{"n_layer": 9, "d_model": 256, "n_experts": 128, "experts_per_token": 2, "d_expert": 128, "d_shared_expert": 0, "activation": "swiglu", "moe_layers": [1, 2, 3, 4, 5, 6, 7, 8], "router_score": "softmax", "normalize_top_k": true, "routed_scale": 1.41, "balance_loss": 0.00022, "balance_bias": true, "init_std_router": 0.0258, "lr_router": 0.000908, "n_head": 8, "n_kv_head": 4, "head_dim": 32, "vocab_size": 8192, "norm": "rmsnorm", "norm_place": "pre", "norm_eps": 1e-05, "positions": "rope", "rope_base": 11200.0, "rope_fraction": 1.0, "qk_norm": true, "attn_scale": 0.177, "tie_embeddings": false, "parallel_block": false, "init": "normal", "init_std_qkv": 0.0288, "init_std_o": 0.0068, "init_std_up": 0.0288, "init_std_down": 0.00377, "init_out_by_depth": true, "optimizer": "muon_variant", "lr": 0.00953, "lr_mult_o": 2.0, "beta1": 0.95, "lr_head": 0.0145, "grad_clip": 2.0, "warmup_steps": 50, "schedule": "wsd", "decay_fraction": 1.0, "decay_shape": "linear", "final_lr_fraction": 0.0, "batch_tokens": 131072, "seq_len": 512, "doc_mask": true, "train_tokens": 521000000, "steps": 3975, "dataset": "wikipedia_en"}
Below are experts of layer 3 (counted from 0) of a mixture-of-experts language model. Rows are named router (the router's row for the expert) and show model dimensions 128-191. Each number is 128 + 24 x the weight over its row's rms, rounded and kept within 0 to 255.
Before each expert's rows: "comes after" lists some tokens at least twice as common just before its tokens as in all text. This comes from a sample of Wikipedia text that the model never trained on. Tokens count by the router's weight.

# expert 52
comes after: " G", " W", " L", " Z", " D", " C"
router [103 133 141 136 133 136  95 134 124 132 120 133  78  88 105 135 155 101 124 100  99 126 113 108 163 137 105 141 161  97 163 150 103  90 102 143 159  78 136 147 114 132 121 121 141 167 152 155 144 118 154 144 155 129 145 167 132 174 134 115  86 139  77 162]

# expert 113
comes after: "==", "-", "\n", "===", "====", "D"
router [167 140  91 127 104 148 116 138 145 129 128 126 121 128 121 147 140  93 118 118 111 121 167 168  84 153 126 153 153 136 120 138 183 105 160 108 155 158 115 125 141 136 121 147 122 156  89 113 126 163 118 128 137 126 128 178 169 173 103 140 143 149 158 133]

# expert 93
comes after: ".", ",", ":", "8", "9", "6"
router [145 105 103 133 138 126 125 135 132 121 169 116 108 148 125 128 142 148  97 147 102  96 124  91 108 143 161  85 149 126 104 129 128 147 103 146 128 148  90 167 202 153 100 103 140 118 129 150 115  89 140 134 114 183 126  87 111 116 111 109 111 123 129 109]

# expert 66
comes after: ",", ".", " that", " where", " and", " when"
router [112 108 133 114 107 107 137 121 152 154 119 133 148 101 130 139 122 143 120 160 110 131 117 135 117 188 107  91 132 160 102  78 110 115 138 134 152 131 132 144 114 119 102 154  80 163  99 106 162  99 126  99 132 188 110  84 136 148 131 131 115 142 140  99]

# expert 85
comes after: " the", " a", " and", " in", " its", "'s"
router [126 141 139 120 159 124 153 134 157 105 135 192 133 155 134 152  97 118 111 102  95 154 119 123 113 133 107 149 142  67 134 120 119 114 175  92  95 146 135 112 130 145 171 146 135 145  79 166  93 100 174 143 104 102  85 108 160 142  95 129 141 163 103 103]

# expert 77
comes after: " is", " as", " with", " was", ",", " in"
router [128 151 106 148 175 116 132 117 120 161 127 117 105 127 112  97 125 146 107 129 155 178 168 158 142 119 120 121 149 108 176  84 119 165 176  98 144 134 168 146 133 111 144 103  98  77 121  94 111 104 143  92 117 137 119 114 157 130 161 140 137 107 131 125]

# expert 106
comes after: ".", " (", "°", "′", ":", "N"
router [102  80 113 131 150 140 170 169 156 182 164 142 140 150 147 150 150 137 122 136 137  97 132 136  91 138 121 106 142 137 140 130 117 171 135 107 156 109 137 107 106 142  93 146 142 146 131 126 106  93 165 145 122 188 115 106 159 126 151 152  82 123 164 152]

# expert 30
comes after: " |", ".", ";", " −", "–", " +"
router [110 143  94 120 122 142 115 140 154 139 132 100 109 139 129 121 107 114 131 103 141 139 114 123 102 176 133 134 147 161 157 102 176 142 112 110 164 116 104 111 163 152  93  91  84 174 124 101 168 118 113 126 110 175 123 101  92 127 120 177  90 116 134 115]

# expert 117
comes after: " of", " for", " the", " and", " with", " List"
router [165 149 125 122 120 108 163 176 157  92 149 126 138 122 149 160  71 114 188 116 146 156 151 143 157 111 146 128 117 144 137  74 147 105 140 123 176  89  79 122 116 140 181 168 134 121 119 131 113 170 146 153 122 160 108 123 157  82 120 129  82 139 130  96]

# expert 118
comes after: " |", ":", " (", ";", " on", " –"
router [110 151 143 112 146 107 159 116 155 138 129 102 157 131 151 112 120 122  85 122 153 117 116 131 128  72 140 126 138 141 122  87 158 141 109 123 152 154 124  86  84 127 170 127 144 120 111 138  91 116 153 141 116 118 186 177 182 137 127 180 182 126 139 151]

# expert 25
comes after: " the", " (", "-", " E", " 1", " 2"
router [135 130 121 114  99 139  89  92 135 128  94 111 107 138  96 140 127 132  94 140  87 111 124 147 122 122 124 117 144 124 123 121 123  80 161 121 143 113  97 137  77 160 157 128 102 142 130 103 159 124 129 102 155 144 111  87 166 130  82 117 126 119 146 141]

# expert 0
comes after: " K", " L", " B", " W", " Sh", " T"
router [ 93  91 156 145 135 135 126 148 164 163  94 164 113 126 168 140 156 117 162 117 112 139 114 159 136 119 117  87 139 127 113 165 108 122 119 106 116  86 117  79 127 121 117  78  99 114 138 103  99 118 113 118 160 124 123 120 111 121 142 114 122 113  96 176]

# expert 40
comes after: ",", " well", "s", ")", "),", "\""
router [106 129 113 124  96 122 139 147 139 164 118 136 132 125 143 134 118 118 135  95 100 109 151 144 137 131 104 143 126 117 123 116  96 126 175 142 125 105 138  94  97  95 104 129 114  90 152 173 154 125 160 123 116 107 151  94 121 151  95 126 147 130 123  99]

# expert 61
comes after: " of", " in", " to", " on", ".", " with"
router [154 123 140 126 124 119 105  95 107 151 152 187 102  70 140 143 146 141 128 140  87 113 144 156 147 161 154  99 145 145 148 126 133  64  92 109 137  97  96 104  91 174 164 147 152 124 133 103 144 161 105 172  98 105  95 118 110 131 126 122 116 146 131  93]

# expert 35
comes after: " S", " P", " M", " R", " W", " N"
router [ 99 104 133  82 158  83 115 105 126 159 136 128  77 126 114 136 121 144 118 149  87  93  91 140 147 149 138 130 154  96 132 145 163  93  77 102 128 108 125 149 152 138 104 111 153 139 153 160 143 144 152 144 157 168 171 109 103 164 120 104 146 143 119 181]

# expert 64
comes after: "–", ",", "/", " May", " September", " March"
router [128 138 102 132  96 110 139 128 135 144 126 143 128 168 163 122 138 118 152  88 140 135 151 121 152 123 151 109 107 143 135 133 110 165 102 107 124 131 134 158  84 122 103  95 135 148 108 139  92 140 177 119 103 163  99 109 130 128 163  91 116 153 128 113]

# expert 48
comes after: " the", " a", " and", " to", " re", "'s"
router [166 142 126 145  92  95 118 141 120 161 116 154 113  88 141  92 161 169 139  71  97 150 119 109 168  79 110 123 116 105  99 119 117 126 164 119 116  93  94 128  79 119 120 142 101 118 153 134  98 174 124  96 108 140 124 161 136  79 118 140 148 134 119 140]

# expert 24
comes after: "\n", " ", "°", ")", " Genus", "″"
router [163  80 167 127 136  85 151 121 142 130 149  96 137 100 129 128 159 114 110 145 102 127 114 134 140 124 101 137 122 161 120 120 119 131 151 148  80 109 146 139 118 183 157 153 119 102 153 101  95 134 110 175 143 115 144 161 129 110 147 135  96 135 157 134]

# expert 121
comes after: ")", " ", "\"", " Candidate", " —", " Title"
router [127 153 149 124 144 169 139  90 109 130 125  98 160 130  94 103 129 165 108 101 117 162 169  97 174  63 133 180 150 159 136 110 171 182  94 113 132 124 137 105 119 100 119 171 124 121 132 147 119 126 115 130 119 111 153 121 107  96 159 121 130 109 120 114]

# expert 88
comes after: " in", " on", " of", " at", " to", " during"
router [154  80 144 175  88 140 157  73 138 118 189 179 137 117 157 113 140 133 147 134 132 121 124 104 123 142 128 164 129 166 140 145  89 142 140  94 128 134 133 153 153  92 143 115 133  90  89 111 137 150 121 132 132 120 115 141 103 112 106 120 115 111  95 103]

# expert 57
comes after: "\n", " ", " Party", " votes", " Year", " 1"
router [151 153 141 114 142 139 156  89 128  75 126 109 137 129 123 152 108 151 123 139 125 142  93 105 111 137 175 129 132 132 116 109 153 143 140 107 150 112 151 150  83 113 153  52 149 100 143 132 141 135 141 110 123 140 129 172 125 119 131 137 146 167 120 121]

# expert 72
comes after: " |", "-", ":", " (", ",", " \""
router [ 99 158 116 141 116 119  85 164 165 153 111 163 112 154 141 142 157 130 126 106 104 153 151 112 134 147 163  91 125 124 138 112 144 172  94  75 101  98 159 118 124 156 116 140  90 139 132 103 128 175  85 113 107 144 125 129  85 135 124 163 101 117 134 126]

# expert 45
comes after: "|", " |", " (", "\n", "-", " $"
router [122 143 122  97 117 145 129 121 150 173 135  94 151 144 120 109  91 111 149 135 108 107 121 165  96 123 160 120 125 128  73 159 162 150 118 128 127 156  91 124  89 131 110 111 150 134 115 132 103 115 132 159 112 123 164 122  83 158 115 132 124 100 110 123]

# expert 13
comes after: " |", "|", " No", " Total", " Preceded", " Apps"
router [117 169 165 134 125 149  71 135 167 147 154 115 133 121 118 109  81 123  87 166 160 132 138 150  95 172 144 127 170 167 116 141 158 104 132 135 141 158 135 131 151 108 124  98 105 118 110 140 127  72 132 148 164 141 168 113 105 132 139 167 125 153  77 146]

# expert 112
comes after: " a", " his", "'s", " the", " her", " was"
router [167 153 137 137 138 107 117 136 118  96 177 104  78 147 174  99 101 151  98 168 129 140 112 156 138 113 111 164 148 108 130 134 116 125 133 130 115 167 131 110 151 100 141 130 108 129 110 143 144 113 107 120 142 122 113  95 105 155 129 152 133 110 194 124]

# expert 46
comes after: " the", " (", ":", "-", " \"", " of"
router [161 132  86 149 124  84 109 124 111 159 151 175 111 167 118 121  99 121 151  82 124 159 101 184 129 102 145 132 115  87 127 134 134 130  96 158 128 126 164 120 198 145 138 104 169 139 161 117 139 151 159 123 118 141 110 131 145 141 139 142 121 158 144 111]

# expert 109
comes after: "\n", " =", "==", " ==", " ===", "==="
router [148 134 123 162 150 129 118 112 134 129  86 144  82 124 118 122 136 109 109 124 149 144  81 128 126 147 108 134 120 101 121 101 162 135  92 168  82 115 158 158 135  97 126 163 154 122  95 114 155 149  93 163 133 103 115 145 127 110  67 139 125 147 118 149]

# expert 73
comes after: " of", " the", " Women", " in", " National", " People"
router [128 130 136 132 127 120 121 102 114 111 171  90 131 129 159 179 135  97 130 149 132 129 141 164 142 138 100 157 131 123 130 170 141 170 123 170 116 140 150 149 108 147 142  60  93 148 145  76 151 187  91 166 137 152 138 128  93 174 120 111 127 115 148 108]

# expert 53
comes after: " |", "–", ";", " +", ":", " /"
router [132 118 144  91  94 135 147 163  94 120 118  96  95 121 151 130 130 118 114 132 140 109  85 110  97 143 128 155 136 168 141 137 142 105  78 120 157 170 111 143  76  96 109 118 124 151 124 136 118 106 144 151 121 196 114 133  96 126 123 127 139 105 145 155]

# expert 103
comes after: " the", " The", "The", " this", "'s", " This"
router [146 166 133  97 110 111 112 153 158 124 115 109 147  79 112 114 121 154 119 139 121 143 167 180 136 135 126 140 105 178 132 115 123 143 160 134 130 130 147 146 138 116 171 129 140 125 119 115 143 149 128 121 127 161 107  73 106 163 128 119 134  93 154 108]

# expert 125
comes after: " |", ",", " New", " in", " of", " Los"
router [162 163 125 163 148 115  88 105  73 130 141  56 150 136 126 133 150 147 110 183  62  88 103 138 161 141 103 118 135 150 145  85 127 106 168  93 150 126 133  88 135 104 126 148 121 158 126 101 117 140  95 124 116 148 145 104 113 137 163  77 133 144 105 106]

# expert 127
comes after: "\n", " also", "History", ".", " career", "ography"
router [154 127 102 103 107 118 158 126  69 100 108 122 120 128 134 160  97 101 180 141 154 143 120  96 156 109 122 141 126 121  90 153 118 122 128  53 113 115  76 105 102 114 167 122 118 124 180 116 140 167 118 145 148 143 159 114 173 161 153 124 106 120 127 122]

# expert 39
comes after: " United", " the", " New", " South", "S", " of"
router [157 156 106 129 123 160 119 113 131 156 151 135 150 149 130 126 132 104 169 145 103 127 164  92 123 136 113 115  78 142 152 152 110 162 131 135  92 153 133 131 126 130 124 152 160 184 165 106 141 170 127 108 127 164 103  98 135 126 126  97  86 106 157 116]

# expert 84
comes after: " due", " such", ",", "ed", " based", " is"
router [118 117 104 129 122 125 126 150  75 110 134 183 121 132 119 183 144 126  98 113  77 133  98 111 152  94 118 111 162 129 167  88  84 110 109 127 112 114 135 106 121 155 147 142 126 144 120 103 109 144 167 121 122 103 146 122 137 113 156 109 157 109 103 113]

# expert 92
comes after: " a", " the", " an", " was", " \"", " A"
router [117 140 131 125 137 123 126 143 121 118 107 128  96 108 150 126 107 151 111 130 138 134 176  94 105 120 134 110 148 136 132 109 124 126  97  69 109 120 154 130 127 124 175 150  94  98  86  97 145 138  83 123 135 164  94 131 144 146 172 121 136  91 138 103]

# expert 124
comes after: " to", " he", " and", " He", " who", " had"
router [129 115 144 152 130 157 113 110 156 133 128 152 140 147 127 100 125  74 120 122 139 107 158 159 142 132 102 121 145 149 132 137 126 101  62 101 128 139 121 134 131  89 147 116 105 121 105 176 108 120 138 123 125 131  95 100 136 173 161 136 163 161 103 121]

# expert 71
comes after: " the", " of", " and", " to", " a", " for"
router [123 140 121  88 113 117 100 131 117 171 115  96 147 146 130 134 139 125 119  88 146  89 164  96 119  93 110 158 108  88 147 109  81 113 151 153 119 165 141  90 135  94 193 129  98 126 166 146 131 124 130  81  95 120 129 165 118  84 135 128 158 133 156 111]

# expert 4
comes after: " in", " the", "In", " 18", " In", ","
router [140 121  91 122  75 159 139 104 100 121 122 134 149 159 115 139 119 111 120 128 120 112  94 154 111 121 169 109 119 177 107 129 159 142 125 103 129 164 142 133  93 124 187 140 110 133 157  73 164  93 126 128 139 153 129 118  96  89 129 136 166 113 136 121]

# expert 123
comes after: " the", " a", " The", " high", " local", "The"
router [167 134 125 107 176 125 101 148 146 147 154 155 148 105 153 148  83 130 111 158 140 159 169 134 165 146  88 104  72 158 142 131 105 152 134 155 111 126 113 139 116 108 171 111 142  89 173 121 155 130 134 114 102 119 104 124 108 173 123 148 120 101 115 128]

# expert 62
comes after: ")", " |", "\"", " information", "idae", "a"
router [122 115 168 104 163 150 144 133 136 182 107 125 158 119 131 127 132 154 141 140 133  97 103 150 127 116 134 176 131  79 141 130 176 151 112 146 143 119 161 123 141 126 104 135 152  82 143 157 154 128 130 126 113 106 109 102 123 159 162 160  99 124 111 141]

# expert 26
comes after: " |", ",", "-", " by", ":", " and"
router [108 134 129 175 103 123 120 117 138 125 108 101 143 121  94  92 131 114  72 163 124 131 113 107 140 132 132 135  89 135 151  92  92 137 112 116 143 122  97 138 101  99 178  88 103 119 130 119 112  78 113 130 111 118 118 159 142 144 139  87 105 130  89 159]

# expert 8
comes after: " F", " C", " G", " V", " B", " the"
router [128 137 144 143 174 146 138 122 145 105 145 121 122 147  97 128 120 114 156 114 131 154 163 128  91 106 153 129 139 106 150 114 154 118 164 137 150 155  87 121 133 171 130 137 141 161 161 141 149  87 108 130 149 111 116 131 116 156 133 135 121 127 124 110]

# expert 16
comes after: " |", " (", "-", " \"", ":", "|"
router [ 94 130 117 122 108 144 131 139 158 129 158 120 151 148 172 136 157 129 118 152 144 139 153  85 150 157 195  95 115 104 152 127 178  73 129 125 131 119 118 151 115 126 154  94 113 154  75 125 152 151 153 139 142 115 149 117 106 147 150  96 183 167 128 119]

# expert 79
comes after: " was", ",", " (", " in", " were", " 18"
router [113 149 129 115 148 182 116  99  98 143 154 177 165 133 146 117 162 109 114 159 143 134  95 127  74  81 126 122 120 139 139 160 121 143  95 128 164 150 119 120 135  81 151 165 145 136 125 141 116  82 138 113 109 135 138  99 139 137 115 118 103 142 110 121]

# expert 110
comes after: "-", " the", " of", ":", " and", " The"
router [105 120 119 162 131 117 156 122 136 139 165 128 143 138 179 106 168 121 136 116 195 112 155  98 143 114 129 147 131  75  95 107  97 140 110 144 132  86 180 162 128 100 146 119 143  94 130 115 123 108 124 119 138 147 117 113 140  90 169 105 159  90 116 135]

# expert 12
comes after: "\n", " Kingdom", " Phylum", " Clade", " information", " Class"
router [104 149 157 110 108 102 115 123 137 151 120 137 170 151 167 139 156 160 114  92  99 117 163 149 133 129 113 115 129 131 145 112 173 160 129  95 149 146 159 163 147 138 153 141 110 107 187 110 138 107 143 133 119  66 120 145 128 123 101 149 141 134 130 137]

# expert 22
comes after: " H", " R", " S", " O", " P", " h"
router [ 73 132 143 156 116 132 126 156 136 134 118 169 106 138  93 114 111 150 132 147 132 106  93 128 146 116 152 145 121 118 117 159 114 107 154  99 125 114 125 175 164 105  81  70 149 133 111 119 120 112  65 155 153 111 124 130 135 118 142 104 141 148 128 154]

# expert 18
comes after: " the", "-", " of", ":", " and", "="
router [146 142 110 117  97 116 104 113 172 174 115 161 111 118 119 119 126 177 102 114 142 103 132 121 145 142 141 130 109  90 142 122  95 128 135 136 120 120 139 124 114 130 162  98 111 105 111 159 142 101 144 118 128 119 171 147 110  97 126  57 117 149 134 141]

# expert 95
comes after: " the", " of", " and", " an", "-", " to"
router [187 147 112 153 147 104  88  96 133 131 111 163 156 142 108 135  80 172 121 109 107 142 118 119 144 136 142 116 124  65 136 156 122 145 171 144 118 140 119 109 162 139 165 111  87 106 136 144  96 164 116 144 127 160 162 153  91 150 109 118  98 146 137 151]

# expert 122
comes after: "==", " D", " L", " B", " d", " Cl"
router [139 120 176 143 122 137 101 154 136 122 123 134 124 120 134 113 102 148 101 170 153 119 138 143 141 167 109 100 157 111 136 111 110  59 120 107 191 153 112 128 147 143 137 148 166 151 161 108 124 146 158 128 123  99 135 136 145 108 113 125 141 153  99 144]

# expert 36
comes after: "\n", "\n ", "\n   ", " al", " Al", " Saint"
router [127 154 176 118 156  90 121 159 128 153  94 123 118 144  93 127 153  82 188 146  96 152 113 133 134 109 139 131 130 152 184 140  83  99 137 145 144 143 128 140 163 115 150 134 142 141 123 115 142 153  78 125 124  95 151 145 105 103 112 116 118 104  78 150]

# expert 42
comes after: "\n", " |", ")", "|---|---|---|", "|---|---|---|---|", "|---|---|---|---|---|"
router [ 85 140 135 153 138 122 141 119 128 121  89 183 150 148  97 112 154 124 107 124 127 104 141 128  98 168 108 110 169 114 108 140 133 169 128 139 147 100  97 128 106 117  91 160 133 107 162 115 127 123 154 144 112 113  89  92  78 118 109 146 122 138  92 142]

# expert 56
comes after: " of", ".", ",", " at", " for", "\n"
router [109 107 142 144 146 103 101 105 118 150 152 109 146 130 137 122 156 130 126 152  95 147 127 101  80 104 141 111 136  87  77 110 176 145 136 122  98 105  82 182 112 149 130 139 117 139 115 117 118 131  67 128 112  86 157 127 128 126 106 123 124 150 111 112]

# expert 70
comes after: "–", ",", "19", "-", "°", " m"
router [ 93 134 113 131  95 150 126 142 171 122 167 123  82 102 135 146 129 149  86 166 114 125 148  87 119 149 152 126 142 145 140 133 153 131  92 148 100 169  98  87 133  91 138 136 163 145 124 151  88  96 154 114 131 180 154  92 122 157 116 140 137 133 160 143]

# expert 80
comes after: " |", ";", ":", "|", " —;", " Act"
router [134 155 109 149  74 105 111 127 149  70 100  88 151 139 142 113 119 107 117 124 132 175 115 112 104 109 128 109 122 125 156 105  92 136 120 134 143 126 122 115 140 161 122 118 149 180 153 138 135 109 115 135 122 118 141 107 158 184 137 163 123 149 111 138]

# expert 60
comes after: " (", " \"", "\n", "-", "==", "==="
router [113  77  98 138 121 114 127 147 142 154 158 162 101 152 118 118 182 151 147 115 127 105 138 131 127 115 158 127 127 103 150  99 165 148 139 116  92  95 141 158 135 105 124 157 118  62 120 130 138 147 150 135  92 140 168 139 142 140 137 150 151 121 133 118]

# expert 41
comes after: ".", "==", " |", "===", " ==", " ==="
router [164 141 141 118  98 150 133 134 123 114 118 117 120 130 140 154 142 114 142 155 135 159 121 159 129 148 160 126 155 115 136  81 135 130  98 145 131 124 127 140 163 134 135 147 135 117 113  99 162 140 154 153  99 135 111 133 178  97 148 134 148 111 133 128]

# expert 54
comes after: ".", " of", " for", " in", " with", " to"
router [ 87 109 151 162 200 119  95 143 146 106 110 104 122 128 134 146 147 140 123 111 121 126  88 108 133 153 107 133 146 122 165 122 153 119 105 125 157 143 114 104 160  87 144 133 145 137 129  97 116 139  92 137  98 140 108 100  86 139 138 158 144 136 155 109]

# expert 81
comes after: " 0", " 2", " 1", " 3", " 4", " 5"
router [120 124 100 117 120 176 121 121 117 119  95 105 142 141 123 105 150 161 105  78 153 150 124 109 114 110 118 150 141 110 126 122 133  61 108 130 100  98 131 188 156 115 125 132  78 113 124 134  94  96 147 134 128 165 111 153 105 153 128 146 106 147 126 153]

# expert 44
comes after: " the", " to", " and", " a", " was", " is"
router [124 121 112  96  95  81  94 136 120 151 134 164 126 121 131 136  64 153 104 104 106 117 121 129 184 128 124 139 131 123 167 103 102 126 111 115 132 104 112  84 180 161 143 171 149 110 132 114  98 115 111 105  75 104  88 134 127 101 114 122 112 165 120 115]

# expert 114
comes after: "-", " •", "W", "Personal", "Scientific", " Binomial"
router [121 145 121 137 130 110 112 135 113 132 138 131 134 118 130 132 130 151 136 103 144 152 155 161  94 135  87 133  87 161 121 170 160 146 160 122 157 117 121  97 139 134 122 174 124 112 141 141 118 129 139 150 157 139 127 110 141 134 157 153 111 166 140 162]

# expert 49
comes after: " ", " 0", "%", ")", " —", "0"
router [105 108 143 153 121 146 168 122 110  90 111 129  79 113 127 139 147  91 100 166 145 114 153 107 105 134  83 140 165 115 153 170 182  91 102  85 152 145 109 125 141 122 113 168 104 176 111 103 106  92 151 142 135  94 149 116 108  98 155 105  92 103 111 132]

# expert 78
comes after: " to", " he", " known", ",", " served", " also"
router [ 79 157 133 103  94 120  99 148 156 133 135 153 124 105 105 115 185  90 123 155 143 159 143 169 137 115 168 173 111 136 102 154 122 140 120 166 137 113 103 139 140  77 108 112 123 107  65  90 132 137 138 112 126  80 154 119 117 111  87 152 163 151 141 120]